config.toml
experts_per_token = 4
lr_router = 0.000303
head_dim = 64
init_std_qkv = 0.0297
final_lr_fraction = 0.0
max_seq_len = 1024
doc_mask = true
Below are experts of layer 9 (counted from 0) of a mixture-of-experts language model. Rows are named router (the router's row for the expert), up (a neuron's input weights, with its number), down (a neuron's output weights, with its number) and show model dimensions 384-447. Each number is 500 + 40 x the weight over its row's rms, rounded and kept within 0 to 999. Numbers have three digits each.
After each expert's rows: a language model's description of what the expert responds to. This comes from a sample of Wikipedia text that the model never trained on.

# expert 22
router:518486439564451500565476506519447480504485494468509479465402424456571452536484523471458525500581475446511465471489580590546482570564441423453481456495427476464507466478471537605463495438497505
up0:560551522503444521497567589470483527525462488510535515506456478470463483565488509530460494504477496521530484517521468506453405600504423432505535586458421461495548437465457466520523437531492577
down0:515551540503524485532488524403524439479485514513498558541544503424501459505467479515461492501497537521584498480486503504399443500512558542516497541526496588414489525491522520550474448484430497
up1:538502474449416566525538491487498454569482481564499469514462510556518558513432558568519488491476539484473526455462471560492464452521540509492511499405480421554521487472510548535511477554575485
down1:525506520568499500457480498521493512477467531526442507504475542539497531475460586523484588511483552461534502485533489476471493463420565549465546465488480482495536544523445516444405464469530491
What it handles: Music and film articles. Articles and function words in album, song and film articles, discographies and credit lists, such as a, the, album, Released:.

# expert 28
router:450544498511477480552518416412424547558452511505429446538461501541556553505473468484469535464534467512555426504540494489413506537493482491450523446471537501480501478481478539474456457485443530
up0:544505546515477484437491490480485431550480522537539471486507402417448585522517470567458468569485526460470567459468436453528530459491505547453504489551541478552526527476415483507536520506486500
down0:448495490517533468553499520468578469524525543470424474497535458477498512485564498537509497501469519454597506517452493611620533454467442505567415429508485510473566486543449479464428551496515439
up1:535423571496525464504476485521537535533467579561449543511513561544543535505498509580545461500432502452493462493511465546497528396471532434481552423504551487519437540451478475562498493596509471
down1:561545572549472514514482503552486463473451557450585547535500506521559518536462522484549497596501483553495507517541554517447507464465473505558424488529602477472550465406482523534523516453541452
What it handles: Participles and verb endings. Past participles and verb endings after was/is, such as served, held, located, born, focused, plus suffixes -ed, -ing.

# expert 27
router:520446467505493456537483376442466473563570475491481472495497549551472519549522554473433525425504395475518496452522546491462559548528441407470492460513477513446478509532539532522478484453519488
up0:546462480544585509478518448426568541523551502471538462464496463592566550579526497522482451469487479550522522438497508441433491537492560467468543455462454548496521490519471594458539529504543458
down0:443539547486456432434534535547532506517475524463473479519487562482485410473495477485513483460531533540524543442596513473485530539449460431504500579571510509443443518498480543467493495498521465
up1:499445513458442493464570509543506459536542504456500488493554540471532507528541524578416495528419435465559582410481556541543506558512437472491535494482465542462480507542521504479547510483550509
down1:550497496549579507451504435478462486507534486415486476505443481464602474516521505494631531434514507504504450525529524570531487485520547532468509515524453529584437535519489530535504453501434516
What it handles: Foreign name fragments. Word-internal pieces of non-English names and words, especially vowel endings like e, ie, ue, ore, e.g. Rib-e-irão, Vig-ore-aux.

# expert 6
router:555468467529486540579507468477504578519569497438447457482506485556528454469515496524508505503518408456540458499496514440488551537495463473476441433478501581478451481497487461514494468495521453
up0:507462587466493478425424462431523556481520510498540527529484574464545513497436486476603487437553524502522512526486478487536489432485521484512522500586502488497483458545565496428456534558550420
down0:498445466475460516519466618461463470501475534494491507478541475519517501567506458532486492508502495397439438514422496587538543565512432511529501519535464540555476582538520503613537459550427505
up1:438505483536449579462533449533543473427506453521459497460539513463520518536416503452539552578506565539539421506432520440506451593573518494504535503537533591493431395512525454510506433516493487
down1:473480439517492499589456449577565535548485466478498461504539394538484424488503596469486468508469498470511482597523488459550495525541567526556473457505484495491500474553540522555555463534510525
What it handles: Word-initial letter pieces. Single letters or short pieces starting a word split into parts, often names or rare words, such as h-indrance, Sh-ivakumar, Gr-essenhall.

# expert 13
router:476522484519484490483499492479480489531526532392512471500506449545538525477400538521544516476559470460476456521521578509471474533532460454457547533563484521465508516451566527584450502492435481
up0:486564474496542472511513493444490504552543548417490536507477515393525484534514536460402458513512460517456424411423554505600514495509534486557580476526457536522456449529433519513479569526479490
down0:496539456584534561483548537538506523488538526517455464569466427441502503485509515480547557433515449488527522409524495536469467452596505488489450469467543505462493476469558573509566464519505491
up1:556534488491463502522439489446469451517513562508541520603475483436467549535419533461495514493481485531458502460523438528526457466562503474544496550476539508530523450515407533464426488525521457
down1:490502523467531461494511491490515477432458477455616557571579517519460495504533521446544548560445494544514492556469494484478504558431499522504536536442564497451507519531486538387517531597489458
What it handles: Non-Latin scripts. Byte pieces of Thai, Arabic, Hebrew, Chinese and Cyrillic text, plus "the", coordinates marks, and line-start dashes in infobox lists.

# expert 30
router:476497435467380477494583502453478502535511569454429464547491484531555508477520531515508521464523443446593465485511531471446522536529461463453466429457513517468472488454424546529473464482540473
up0:486425514499460511483592463557583421420458473446403493476501492484544493486464487474550538538529523445452466484503556495504536599452556447605526499538544496480469518482517532556551489456533514
down0:517554505544501478484429544507433497605517467471566445526554428595559441556509536476470527475453550501475483469517556486555484490512453522500585558494521565526423443495496522479530541498560506
up1:509481492485520519550508495520522500533425504479479437524579500517507522482467485463577547444477458479579601508531527450464528522550490442459547479599429566482490479537437451568538506469559442
down1:480508548493467506437475527503496525480514395453492564524459538517462530485557470488461396530477467614501578556426525519574518489457519513539537494480554550489508486483550557516468559482488469
What it handles: Table cells and dates. Cell contents and pipes in episode, book or election tables, especially month names and numbers, such as June 17, 2005.

# expert 9
router:473523466544480489534515535499451551483451587438523439455493479493540475520503492447487520488520495541478440528577513602515563520515454545438479476527466508491446486395547572488497520473433541
up0:523538481486623546542469440524487510539496461504594470521498513494495483446506492508454490543483480540503496468575409520545565457547441479479526448443480452531487483489477524470484460570532578
down0:501478517553510490556445526493543471476563505471482544472505480469497472445500518550495461499464502474482453426475492515500477479540511481547498516505486552565507502524516579425485456530452500
up1:481519471490461468511488550513474546510467526497432457545461485519527470547465538486451439535505478495433546504545508520542544521404524530582504515522459486571440524511506487400526492547531499
down1:465570533512549473501608570445459466514455491548575497545586502452510477496442554529472536465470539525522558522517446523544496467522520505516500453492498576407473492430486462500508459454540615
What it handles: Hard consonant word-starts. Word-initial consonant pieces, especially K, G, Ch, Sch, g, d, k, that begin names and words like Kiki, Czechoslovak, handgun.

# expert 7
router:521537521545481435543475461503480582495512511448509515478488503546560498472468552489512613467498440456569471499499597565467553500553493391502448527460462538491505486470552515479480430509526431
up0:450512478529474491428523518495513537527422590483475508492508471427563485508527555485455484483463454414523455479510488457503487528490468531541549457525546514478555505437480476548528451463526416
down0:532468531530525490522427503556539404523512542475504559516505534478508534561528470444480537550497564484480469525503530484468500558545613453479466589518523512492544471446542564493551535531528546
up1:430463530499508490497478523513471512494481528576489488510504410440451517545543464532501465520441485435466545525505541526474521522554488563504486484464491515495471557491479483594480418540497471
down1:520557592443513533486544473454492529556486548471515462504532462518430534538458471499436503524471541517501473489484466580512492451536548516506532514501452510568496428473534501511482526555517527
What it handles: Field and nationality words. Nouns, adjectives and word endings naming fields, nationalities and institutions after the or a, e.g. American, football, Chem-istry, genet-ics.

# expert 33
router:497527438583451430484553429495459548472478490531442470473479452529500517540456538473447554497528462490499492489499508534489548494540456495478500463468469592500452421463509542530478406527530428
up0:522437506470465407436577447493481488533506538515445537581467495509524472428538526516467479437545458588480624451493494520524443480592468446538453581491551536487483487538520460541459515543521480
down0:491539511504457478517454496474513500454489433523467527457529513492537470460514528550525451508511573508641516613463535463498487520501466524512475512525451489479474514455523474508536514531543512
up1:503551484506588509480493461455498572540412558475483470485499485478515451524501517494515533508515515481507518467543543571536576490543513548482551485530533595438444420516514538440508507584485562
down1:539479507521554478494550569551563494590528546435470573465478452476500446519469497508427456533553443423504504489584485585464545494482539474555396481544520506477480449495474483458509509485472492
What it handles: Mid-word syllables. Inner syllables inside longer words, like lav in enslaved, ov in Donovan, organ in disorganized, plus role nouns such as author, director, manager.

# expert 23
router:592524534516507474467484461487517529533568524422515450505468470547502458530484506551474556491511477409553509496547543472449549527543459477476530525535497537497511403471509561516417436447527478
up0:471552508509509483514497510562464529478463568458526540522412569413529453495562492524509489565558554541484503485470453525455441546572471506507443473495458489523475510439528425491571502519530531
down0:514433492479527453522466528520567469498443453461553472426490524491534539497512543566519489513444472493466479540505489432521477489510556472571529519545510437505503493497474509485492410428507501
up1:476556577455500484520496495459508446511537599432518504493437510435509521568488540483414529463483489538566486474494501522495488483584525552436488495475547534535475512472462551528517482478536496
down1:471453484499460463517462479432491478504460503515472512513449532461533523496515523576551509440476471398475506635466504516420454552483529505599451474488538478494531507567527589460467449538522501
What it handles: Years. Year tokens and year endings in date ranges, tenures and citations, e.g. (2010–2014), (19 then 45, May 2018.

# expert 26
router:527570510506556515524517484439462480494503556449505498446464451561597494472457548448509520453562432464494491476468602486474458514511458507444487485496458532483463435456493533468401485535479446
up0:556501492493516495472479564507531471572444522459500466436519538495546586494549455489527455509539470538399465502506556502479510471557420544556508434556500484450539510507484530511534507530456486
down0:467483492463463493465504430508466526437476554483574540435501523544443566501443518473562484494482523512500454550522481484532420533546469461450446497527506464554466557576571482436525555477491501
up1:477533551531566494516575418533472513513451534518569491505520489524498523542443515487539553521491560541511494539501506406514462415506498548520491490471546514518558478538486525453476514501503471
down1:605519468504538475491451534480554447519529443506604541519510516485544500458492525465445467520485481451490527624499495422481475442458475486489442528500492469456502535479479420481415453444530518
What it handles: Quantities and auxiliaries. Quantity words and auxiliaries before counts or participles, such as a few, had been, several, million, first round.

# expert 3
router:530466412496435441508495514477440488543496509415499456426481454514513491532462501479529544454518460474455467487596599527504532510515478485424395538581460508495531421517524524566519535505499512
up0:520469445452481526570466531528519502502547474511479563415461440514548523600455514565507520573554506450462417508502521402590469592466448546486412494442470500501471434489495518534475453450435447
down0:435489500467530498443552573485505522526459506460558421533502458507482484552543459476466500508488600459491443558532524476517605482456520510513461628520481554495456533536514512500473406527461548
up1:445514429529458495525516490473478453582537527578484540546466536504552519487445536465547494481548499530493536517536490477546490541518478463499495464470483461485479482507480444507515520522500519
down1:474531526496441551444522553509517496454531500493610523505426524543508520472507445470506533518520518466485541522498489570433576509534547513521491466487481534481502540519486562489516540509540460
What it handles: Prepositions linking places and titles. Prepositions and connectors like of, in, at, and, and table pipes joining titles, institutions and place names, e.g. Prime Minister of, City of.

# expert 39
router:545550487506485436532459462529469573538470468470459481415450474560537494456471539493466560459478455467536424506565538465507522505512418477533468504464468510495524451458495526476452425511490433
up0:528461433527515539518577491482518528511475589505540553458498512475530490451431536456504550481491447488531469475480497427546497520488526586546488443499536458472516502516473553513561539488474487
down0:459443474465444498546464592576449522511538513483515518404470517496467593430551471404498457499493531442511492472496494488479524496547441456452552474496475509543456492518528515496508454518507495
up1:564462510500529492494463489470517450518509470475541514517519412551549602456514509590489471479515441542476523453548506464486524487539501486454589519472560516465537516555528501527501501553404504
down1:471454458515458596483530543450523543555510425441489429482440494489486519416477500500504516481486497465472536532484492517430485468487464484459505508558480461459518457504512490472577520542481445
What it handles: Person names and pronouns. He, she, who, and pieces of personal surnames and given names, often completing a name, e.g. Deak-ins, Sl-ater, Vin-ay-aki.

# expert 15
router:517564444525442453483439421425517572509496464477462480523417498530507463505467545464445522554521528387507474458499581529475570522522499474466467480551510543525491497479536531516524532531490477
up0:565502485484519509462537492482528549526501428477561473520434492501508444447520535460510406475491559526500530612464521506547557511470518423550522511513422496498494549478548447519492548533480459
down0:526555479529439477530454503434519478483539438494480542505559490467434516527475441450470565478478400513446451455537462482531441518491449484488420538486558486532587524507507512475511548464490509
up1:561511567494507560565521504522493531512507497554499429494432498542462430437517549457442416494564483520497503452520500489539513478550521425547492564575424504499546464470522465489513442560534453
down1:478512515521539458490471489412519444479479496486457563461501472499525501539528457498567478524504555569475471666519492535465512480479472535568535507503544502436517489503462463575475458465426468
What it handles: Months, dates, table cells. Month names, birth markers, in before dates, and pipes in list tables just before years or names, e.g. January, (born, | 1912.

# expert 36
router:491553506503400453474460513492466549553472545458479447447484493459492491470425528473505528448520470510505486484566571488472536517527478509504434501525399487490448481460547527525456424501463572
up0:515478493536477452530491471545464540522476499496523503479489492436528498603453528464531503447449503466474540506471570452516581550531564519514549483530421499514478502512474427558464530478534470
down0:527444511534506568500539554417527495498557583456486545472567446492559443509555492553455489507468455500488461457463465449435540475506493482417471494464619499505476525478550538453568540469458508
up1:464562513527469462475501513501491542561480412521407519511489465451482529539499514462455477519540551496561493543441539472470543524481515573519537453511387487521478522584535519462562512502525498
down1:474507507521492542487500478456491446519485453550528531509470484488516502483494516553528428489485495495513553499534549592534512520495509543484553535544461439488448497547473559461436564438538464
What it handles: Capital-letter name pieces. Single capital letters starting surnames or place names, especially P, C, V, B, as in V-igoreaux, O'B-rien, Cam-ara.

# expert 10
router:465570442475508520467477506541516573534512571460483385518552435489552464536458540528423520451540483430482439439528535495462572579520422487481453453519456502508531461479577554489441493519445441
up0:572520555493543520531522513522515507513454499522476491523500554472519496507486559424532466516510514483490513458557531467466504568513520432557470446547552501498484540520518468512492474470585380
down0:525509491521464494499504502539503485478503535574525506507559525487483448501489528467471515505476510496550540610479575499484546452458489469573493549490583497549542537443556449531530527531525505
up1:482474535533543496473540448548491495622474526472552498492461451504507456494481564550546505426473540607412467475505481444545552487512450565592470487551586521525457500517558430515519532463470504
down1:488549535477459475522473512469473531514538521499435450485572560520469405488466564559554563567530491591465554451508563467488496483476513449512512433490478459445430465494435483531494523540416482
What it handles: Line breaks and markup. Line breaks, table pipes at row ends and wiki heading markers, such as ==, ===, also==, in tables and section titles.

# expert 21
router:538493466502488444494553468481487576520510472422432477434480449556574471573475509523434559471511458438573514472517567495446542498530487474500485509511459531469507442487458474452494396545448478
up0:520470441527473535580506533512532467441532546499594503484507494474553402459491518548539500480606445542476562523549490457506520509502482494445521464496496528523489491489437541478474501482529498
down0:574472496433424501506544557496407480626481421504511542495523474510579445494565496560572549483428496495461534415511534530497494560439526434492443457506555518433483518450583528518510486487485559
up1:521471390480555478462429497494431466477535456452450435487515579543519497531513506492454488522460459486482453463497511533604481501496532469511457523479484502517566532510490499468449470511460500
down1:520429483532552500526505434511534548469453469568506491530507504555527499478445512383435527482554562450541548457555457453487506490599540490502479529575466486494492505515500497512536514574489490
What it handles: Institution and media nouns. Head nouns after articles or possessives naming institutions and works, such as University, School, series, album, film, season, game.

# expert 19
router:491473494594421440518487523476465504495531505465478509483458503493473446506551557495468583455552449468515459475555551495440522557537394424453470483490463496468526453454538593491427452531482571
up0:454561490524486549543547481488552546507512520594504534478457465486483537509453515484497481551513529465490541493525544468498552491498502519509449504509478524463497497548501485513476494570432528
down0:509545533511482511501485463477493557458423500493577539555462443498494559507562449506562496478476511512405567476470464467516467506551400459530541479496521506492559439476481417477433565563531461
up1:428432530521472565443513514464472520459594482478542512478523498509478480443534469489488476476528497465498527495502567487499554438522520499549487416518462543523482494498445532513498522502596589
down1:532558442561581414499515542487520450543442500544478526529448497483497489479496563512561436496546416502474531482485471520558502513491524492477538529563482529503506471451501564483386494571498501
What it handles: Scores and small digits. Single digits, letters and dash-digit pieces in sports scores, records and table rows, e.g. 3–0, –4th, 1-3, 720p.

# expert 38
router:541491432528487459455544473475451506530503545450515484459481516545539475534507539493416530464526441444444436469488555596458545511515523416477470463563490480418502511443550497473499508510508429
up0:434534531487486634565573528483505453517478447440500474523506515540523566472471464492543453463495439472519508496500545560516510573500498445550436562487496558581425500562544540567514559428505506
down0:540493520479465465595535450473502568480492506543555533518520524498501450517483477455537488517454496446507474500475485505499403501502349502477507533468510556499598514568509486499583473582473474
up1:487465561524497525457544441544505490563528530503472580472452511437502538535560467552546509513470546421576497475501469461519485455534516422521449543540458582580475526461485502525488530511543475
down1:522564520486496470520550515515547512486469445536475543554478500529534534444555541449479526520497524567481572541507531569517523463567487615526487486508496535465576431497469472506464575515478519
What it handles: Periods and name initials. Sentence-final periods, middle initials and common first names in person names, such as Edward T., Robert W., John, William.

# expert 2
router:508586468523536503464489456461439556575497556487467450457486402499547461510478486470449571511497481467597442524453605569516542487549481432458443466514521550458494545455542480557513496483542503
up0:502527484487433469509477463514522435467542495465504504485512493491445509472536491531536465493468401428510459471580542555572474474477490459520538450442475502494565473530556504578476558466517471
down0:482471553530528493565461470498519499476568545505540545537450527496497515528544388468564557455572571424430481589567537455517483446477435469467467509473467562490540460485404430481538560453494499
up1:526546449452511469526547513502517492515459507533502458523434445543473530459454460533524447440510498458535536467528505508561463523485543552513470482496478433478523507464504563505523446529527504
down1:525543511489466481562536529511452483483458470589494553554461497466519468563451485490372522498512439498593406514523477531448456523482521528504535487513525476504506475523497533520470458500468521
What it handles: Possessives and determiners. Determiners and possessives opening a noun phrase, often after a preposition, such as the, his, their, its, God's.

# expert 14
router:499527489518459460487418446478443495504511504502446414502447471478501469520478495481472510514529482491484467506561528549443568545520478444512512475558441484452418472496480532531503461527461546
up0:539483469478518521489478550519506566548472519478487465532486410543505542482493476503440478549521482515542515592428554521490523529476464466458490490510478510473463467511511529463498477595466508
down0:444519531499507527469487419526528528475516530560480516524485493503575539452471557472456457490498430545554497469516485494523573542511559436474537437467490515456528509516545571492485575482499510
up1:446481509571519438449517412541479558477527425517443500499506472539517561575508495493433525548524456518509476513506492503447491542533475601405538482537478491474490539538524549478455504515496509
down1:506490550448451487540465495528502460492484446478534493530496462539515408489442489419479529496442497498466526536499536567533495453463495491503452505497496492501530556412398497523469516461575469
What it handles: Slavic/foreign name fragments. Middle or later pieces of Central European and other non-English names, often with diacritics, such as Jak-ubowski, And-rássy, Ž-elezničar.

# expert 18
router:520525471526453488522464450435510471510466507390529500522442474503492508565435532522496524475532453466519482471493578596512510492512520445485464471510453560503518513469499546536497493435539507
up0:471380458452507512416489423548464460497495534444485442550538481489485425495487471482446446490407440415476495490518529557481525494480478620527505551530531531540428615499474535520515506500546493
down0:553474495480527465557543440493459576496481438508459514551477537507473502422523554518501524496506546522518503492483517534524470560462493516517515493502529455522520494498532461451551492573489560
up1:478477494523493488538442512448553457426499499533515505478463476449556494529519528502467518524504481508478495528543463504526488476469477535521566517525503442482469585544507497507502485467456511
down1:544511521533593504507516498500465485590548508437540456485471490542506549568421466544508488430547510526519530462439551551550540522515419481452539480501457532446585507496505469483533516475475462
What it handles: Geography and place names. Place-related words in geographic articles and infobox lists, such as District, County, north, Historic, Val-ley, plus list dashes.

# expert 20
router:509558445480453475544529424511452541531548477478464493512482544483492504505381559476526501506583481474561525506564581573512507569562512440504439422517500444448455412431497536527401432509539494
up0:464466471549510510497579518536519497538447418506493465545469509563525491503549470578496499409514457515487492453533466469417544506491531499520506497535550462471511451484525519464521467442446543
down0:403467479511483496504474474497431587542496569472493504530468466507534497469433507488488496528454547498501453562551544370531510492485528529505587499477520498503585535532492496441513535482560509
up1:513568514413482501519557496462427467480509474463430534425520566465475440452445496501468519509465496484453440531506463523504474542494483499504491510573535407521539457593506467542514429607466481
down1:446573498508487538506491415488468462458565465487515469506451497497449534492525485486519536473448520477446487511478451465489537495493518547544508497509493498501589518536537536480440492537407532
What it handles: Name-initial adjectives. Adjective-like first words of proper names and titles, such as Red, Best, Dark Horse, Deep Purple, Pro, top, special.

# expert 1
router:481517480527478487517437512478471540524539545454470494454466508514480517482491527517450559495559470446590463460571526514458500527506478501440473500452403493533479491458538553516463507578518476
up0:454421491443530488480478490514484502427486525485538527486521551511547471549463571472455448413526508474545554491521447550424520453413528514515536526562493478519540478499522487461461499449533472
down0:564481500538461504547568534471505495534456529496539554488539559554486475553503550487479471587535501507514446550458554575521471508449461474509508551462516537446572498449510506478487532448448510
up1:482485532526529442444488544509434417538501545571506473514468577479507450489533550476546539538518532522457488535486507574536536590516434523399502475487411428535463524443531545526468450457433530
down1:525519497561521486492482528505487473553505510538437450467473482491462452545457462554475514451469465545484462496468479477523539532528545555461503493509556530416508494453558543428466471478565520
What it handles: Sports results tables. Pipe separators and header words in sports, election and competition tables, such as Team, Candidate, Votes, Goals, and country codes like (ITA).

# expert 8
router:545557475494520504568508506489448542514572468439492427464506528564553443504470523555429559531546483506507502422511526527516497533529502486454446517517466484508468464453477530486482464540458459
up0:519510536434531529543562496584486553505448530537441450505530512582489433528562510515475536456463582510510487471571500503526514481535530522560454458480561532547494432405521528571505485543499496
down0:511489476584579482500493527530539459537576455530522482495500437486467476491437496478572520557522536499520567447473497539525561485478516527542423469464515506376498489504493539523519501486482536
up1:527513527425502399502527503494432473520536520507563532461452459518525488556402530524487479560467507555500526537485453576505489490486480539551494473433517535520459553509479500554488546479498485
down1:460499578511471452521458481519541455487491457459395475517497518531445517508521605509464451507486526555546547526507423521522477499466479503523395494583499509467440458544421491449513462533484459
What it handles: Copula and auxiliaries. Forms of be and have after a subject or which, such as is, was, are, been, became, in descriptive prose.

# expert 31
router:552510430475452478510484495508452554554570546439509436484487443585530510488443500484456491483539423520527463453482510521544489481517496441498496484500510550463525496497494477500497450532509431
up0:500468467442538560442542501513481490478494406494508465557499545486558542487515470467434529475521545515498433533581474509474526412514523486536582523489508490495514422505487536511463484457482465
down0:457558514411482420499543571521588517599496493525530531537467525486526529522478488448421488521512453496555489529471489552440540525565439539532501567476444515441518524497416499485470519515497476
up1:428490521519539547563516496561574481451428454411465500535527493544557448492527516471530505560456516507541463530474433519532513493521495478567526579511526499433496436552532465524482484449460515
down1:544470477506473525477386517508473482592483591446479485483446434519518526489516520485475458578482468483526502571424462478472523529418597465445505457476475473464473541467485477517519497483468526
What it handles: Pronouns and concrete nouns. Subject pronouns it, he, there, this, and concrete nouns or word pieces after the, about buildings and objects, e.g. hand, quarter, farm.

# expert 5
router:489494464515476489553460474475530541555516553477494508454556463559554464526421506530448503540495494441489518469562507495504524527523475514502438468545499522510476494463572556531487542449499469
up0:543477528475494515531460508487482521527451460497509420557441528500504434472505541440431469555534509520538540520526515456435518482486511497541447452576547575447536526474570536558543482504545482
down0:469528540513511559571485472434470506559464470535483418511518483506534519453474450536594472486497529517485516617507455492492549525416538460504536512409454523497491547532535563484523435486469571
up1:544475505511532453508551520513461483580494516448480509450485489462485473541515529494568492536485504372545468579517472573532451488517537466494487545565450507522514536614522452468419497492468520
down1:525462528526570494543439432500510525509495553479593478518519488521439491441489471427496477560499492474496586500471526515530526562511527499426556437479465552470434475405543559508474502471518562
What it handles: Biological Latin names. Pieces of Latin and Romance words, mostly genus and species names in taxonomy lists, plus particles like de, des, la, et.

# expert 24
router:511495484490457468498464454520435521596549522486417468485477476559508476514442504498499527479547470447535481503539529509513500511550423464467545547518465485504472469471432560459487500538511509
up0:477547468448474502464517488486464538528533463537418415541582530543541472497470499501529476517501511489596492446437498506549520484494481452548522529475453546462445499518531539474478471536521574
down0:494505507614525467457485434512540371479436510483561531498459493516491509504502559430537486470442471510476487485503492570500448480417533514541457501496539510435581530492535460533489550449498517
up1:473524484525484451458415475464498511528563438531432498494427490515565485548392489487476579458437507481463458536529608457525476524474479433487435516555501519500495471523502517573497529450501514
down1:522545507441486474520470495420467497517450579499510456542530493455404503489486566493522454521506486488538466492439547532545485540518499450506536559494514504490527571522501480522511494419455445
What it handles: Person-name list separators. Separators and country codes before people's names in sports results and member lists, e.g. | Idalys, ITA Riccardo, - Diego, Born:.

# expert 35
router:571476411550514476471493540429462485510517499469472489509478434537528459513475522455476506476493423376495482507497488484485536512532421429454436484512423482499500434466536521523432547568489524
up0:500494487509591506454557516498435496511437495471456480492456539467474512478579514483552582551502511483493426520481491429533466498442508464523474543518462479457449453450461480553457517532497526
down0:510509507448573518502447532415489487506497497441499474521519491504466487492527465420444519561461443530488543645521588480470546479604467533420544471469464532511436516506504494546491529603480508
up1:494466510524538509546576475490545440490537479526486523529491482550557532485467483577506528519528519530468459459450547521487496483457569491482452420536438418509517503463391547425526519474491520
down1:526524489470515499568446524494463496439479520464456506485568528486463563497481501505492523531522457484489473568572473545462522487537489468428501527520516453487506529507557492521484528496548472
What it handles: Numbers in statistics tables. Digits, decimals, degree and minute signs and percents in census, election, coordinates and race results, e.g. 47.5%, 94.84, −2.

# expert 11
router:559549475522456473524540487492477531559460522446480424433488461589500513545487562481457492511496498456544479447483485541479512565543436447496417426523495555429482505472547503542413548527555492
up0:529492525524544554536575606463495545482494546472494431497508529527431452478509502535499535494473438517414459468480472505528541521555453508468433461488569510471487451531474444471432523497455516
down0:501537514550451445513494470520473494500523451515429545540411451450518522489498499492542512507468533505541501569455514553490402506558534550436502500547460518475528524478568523490536501502549467
up1:628469413539557534392513558456488551539516558458484567537503527448488568502477512544487501453509500512563473550499578517466545467466512494536498514490510442498559534525468506491503569486541493
down1:536572546509563563479486492485535437482493537469539516486500520467513496472487504524420451471527469500501469495506529524498542441487478527437464392435516501538432503436513528495552482558487455
What it handles: Clause-ending punctuation, conjunctions. Word-final commas and periods attached to a word, plus but, however, because, while, and prepositions after verbs, e.g. area, / ing.

# expert 25
router:492512447532451429578503444428477633470492493426534474462492459510570424540503492412466538480532443446499509498565519597485563470553461465391512521494504515468536449458484478564434503522492462
up0:525524504456483410442504538503466568505482481511606452507486480495558545439500526490511486439457553525455467507531491530608455532522525499451480499529536482542467464520528561498499561508510508
down0:528527462498437551487464469505525455471407518476455518511535446468439486490609463460506495467544500490503509492527467551478409502480459432526490469493461467513526431489538521535495573474511509
up1:541519489509477456480437571600470573499429498515480558538536464478542467533501498470491507464519475485546546525600472447462516452498447522538559496497431508545485496441509466545512500572485463
down1:505483461512523520458533498508525466427477518465477459598489460471588566506424555491471464502503592551490472530450524506554490467519440539476522444465475546444476500530510586455515540430524495
What it handles: Abstract nouns and suffixes. Abstract nouns, suffixes like -ation, -ity, -ment, and general words such as use, these, other, data, information, often in infobox fields.

# expert 29
router:568495450571464490494497502436438550503494547530477497518483457494537488441496514519503473474494477471552535482538551500474472464528449506464479508452498446486482503410517602528480445514451453
up0:576449530542465507456498541493498520507435480486478528520462501489499451499515517466498475471466491508493532462520577428501537560461499573446495515507487470525425534500548466458501514445472552
down0:482475487528425447569492438534554444566442497499545544479502464553526507434516499521547507488512496466500528516478533485517527520512484501516451525483433532465516488468487437520546532435489533
up1:475452543568536437472509478464465501504483400508430433454486549472523504473480384559509483475536556437519530536497470540543510495479503494470481493460544568426471536483537494565540479536516510
down1:589517537510556505461491438480387540459454483482539466501485496524498564464482486451523496440528531433482521502542505388556470598544514485563500507559515539508449540488478532512491495541456522
What it handles: Sport and number cells. First pieces of sport and event names in medal tables, plus numbers in table cells, such as Table tennis, Taekwondo, Welterweight.

# expert 12
router:472531535529459547529464474502474480478512527509427398450487509613501472500504580471478466506492473489574478475554539524512503507505503448472394522476468516556553456422531524529463439481470437
up0:491431461456533415503436459514468455479471537538533504505525552554415521541501502546474465526525440487479428489531496536519606482481454451540461499516581555545524558540498580512461554480471495
down0:475504516505456545566546465484553504573446444474578463542554532468481477536503544470497476531475440532467537520518420449538477477502503502467507476541572495398413430414512547468477533531451500
up1:544532562478519494424527437532470535505456489571513395464491486483504484459495496492474529539374454536432484468473535560473508539471537501453405453441463501607561559489510473553497472528530376
down1:488479456544456527531507579513501440539477485483500493432506535494491471497548497561499488517489441521503494598492464553492540458493493523514383490507447527575499492547491516479508477512433508
What it handles: Infinitive to, modals. Infinitive to after verbs like helped, requested, demands, plus modals would, can, may, will, and line breaks before table rows.

# expert 37
router:487514451584472504490521431519470566488463542488513482513446430508516517527481503504476558500495514457493524502579537581505540469521437461451474509518513505490554427483521567555518476521545515
up0:520473486484520507499493528431486548532411500492494479484507516523554462434563498506502464509544497527500532417497494456449483521405540399437515513569542529578505478536449508521573486513485471
down0:482462568570472445518497502496485459513593499536516540555538448492495532508472526524487509383498457454502513503472497485454566560505524608483521518424552548499472553449518522522482488446411452
up1:533527490484526413502481477429526482524577467444466520529493516554545461548536471479474513487493559461506451568457479532507509476438521484499477468547510514555475543496512522525549476487523478
down1:430469526478481553439464489382510457556413430485506481446537450449539498461480505505524509522435523565571558514507496483396517513522488502560536536495531499534493451491432514489459481484497451
What it handles: Nationalities and places. Country names and nationality adjectives, and their endings, such as American, German, British, Turkmenistan, Malaysia, and suffixes -ian, -ia.

# expert 16
router:449494475506465565599461483537526548491556504530488487441455468518595443506505555467482487526531456490487468525536487430507496502567452453509491516488453523495542488496428574567477414515464478
up0:512534533536452561432540476505457516482436541529516411521407506402561483468523537489539463517500560473471504481510527496499525468502543440543534526458470415522488539514580507493458483504445487
down0:504448466534473539496502472501460537497518566444462501462489479577535429441491457508476511522469536498510467446528472506480484568463533458511442516420506454470546493378533486475479539512440556
up1:511479482546497519463504552522471427510540479465450468479492464474512513508461522539592521509463477474522440498520485504523507523482532462483562507502497506377486507506558459456502501445537555
down1:573523497500512433442435487478477474496616539502483511459415508420501458552534497505500505467451533448452465527513542458507484504473491487478576504538490486463468443477494546450475546508531507
What it handles: Song titles, odd symbols. Words inside song and album titles in discography tables (Earth, Wind & Fire; Chances Are), plus backslashes, quotes, and Japanese/Chinese byte pieces.

# expert 4
router:510500469522498514475495467451501517509560520500448478476435479521498428572475531538555515509577425470487482475479575530531541586585460488454415477528470525475472504440557524488473507528527542
up0:551461421491483450507526586463520527455545510444483509544499521493465441509527545447511433455554454471521430513479574477488443501490469481459425493450502492500540563529535473461512452454470515
down0:495452452453515445496549543588545525477499501530525480445581509508489485516486529443571467506498513529505504608491478502493490453542464486496453511497501464471530477486469529504441506547529536
up1:536501511519501552557555496449484529516455474501490579500508485540480448542450479521518487532472524491496551473496493432508475473534473461550565429539540603521471466511455430510542512454512447
down1:565574489508493534521481504444480465483539553570482513466504515435437421447447445498541628403512557529556477473507522617452496578525421517529461518517483621500477538399512572538498488474496511
What it handles: Table cell separators. Pipe separators and colons/semicolons in tables and infoboxes full of numbers, scores and records, e.g. Win | 12–4, Record:, 0;.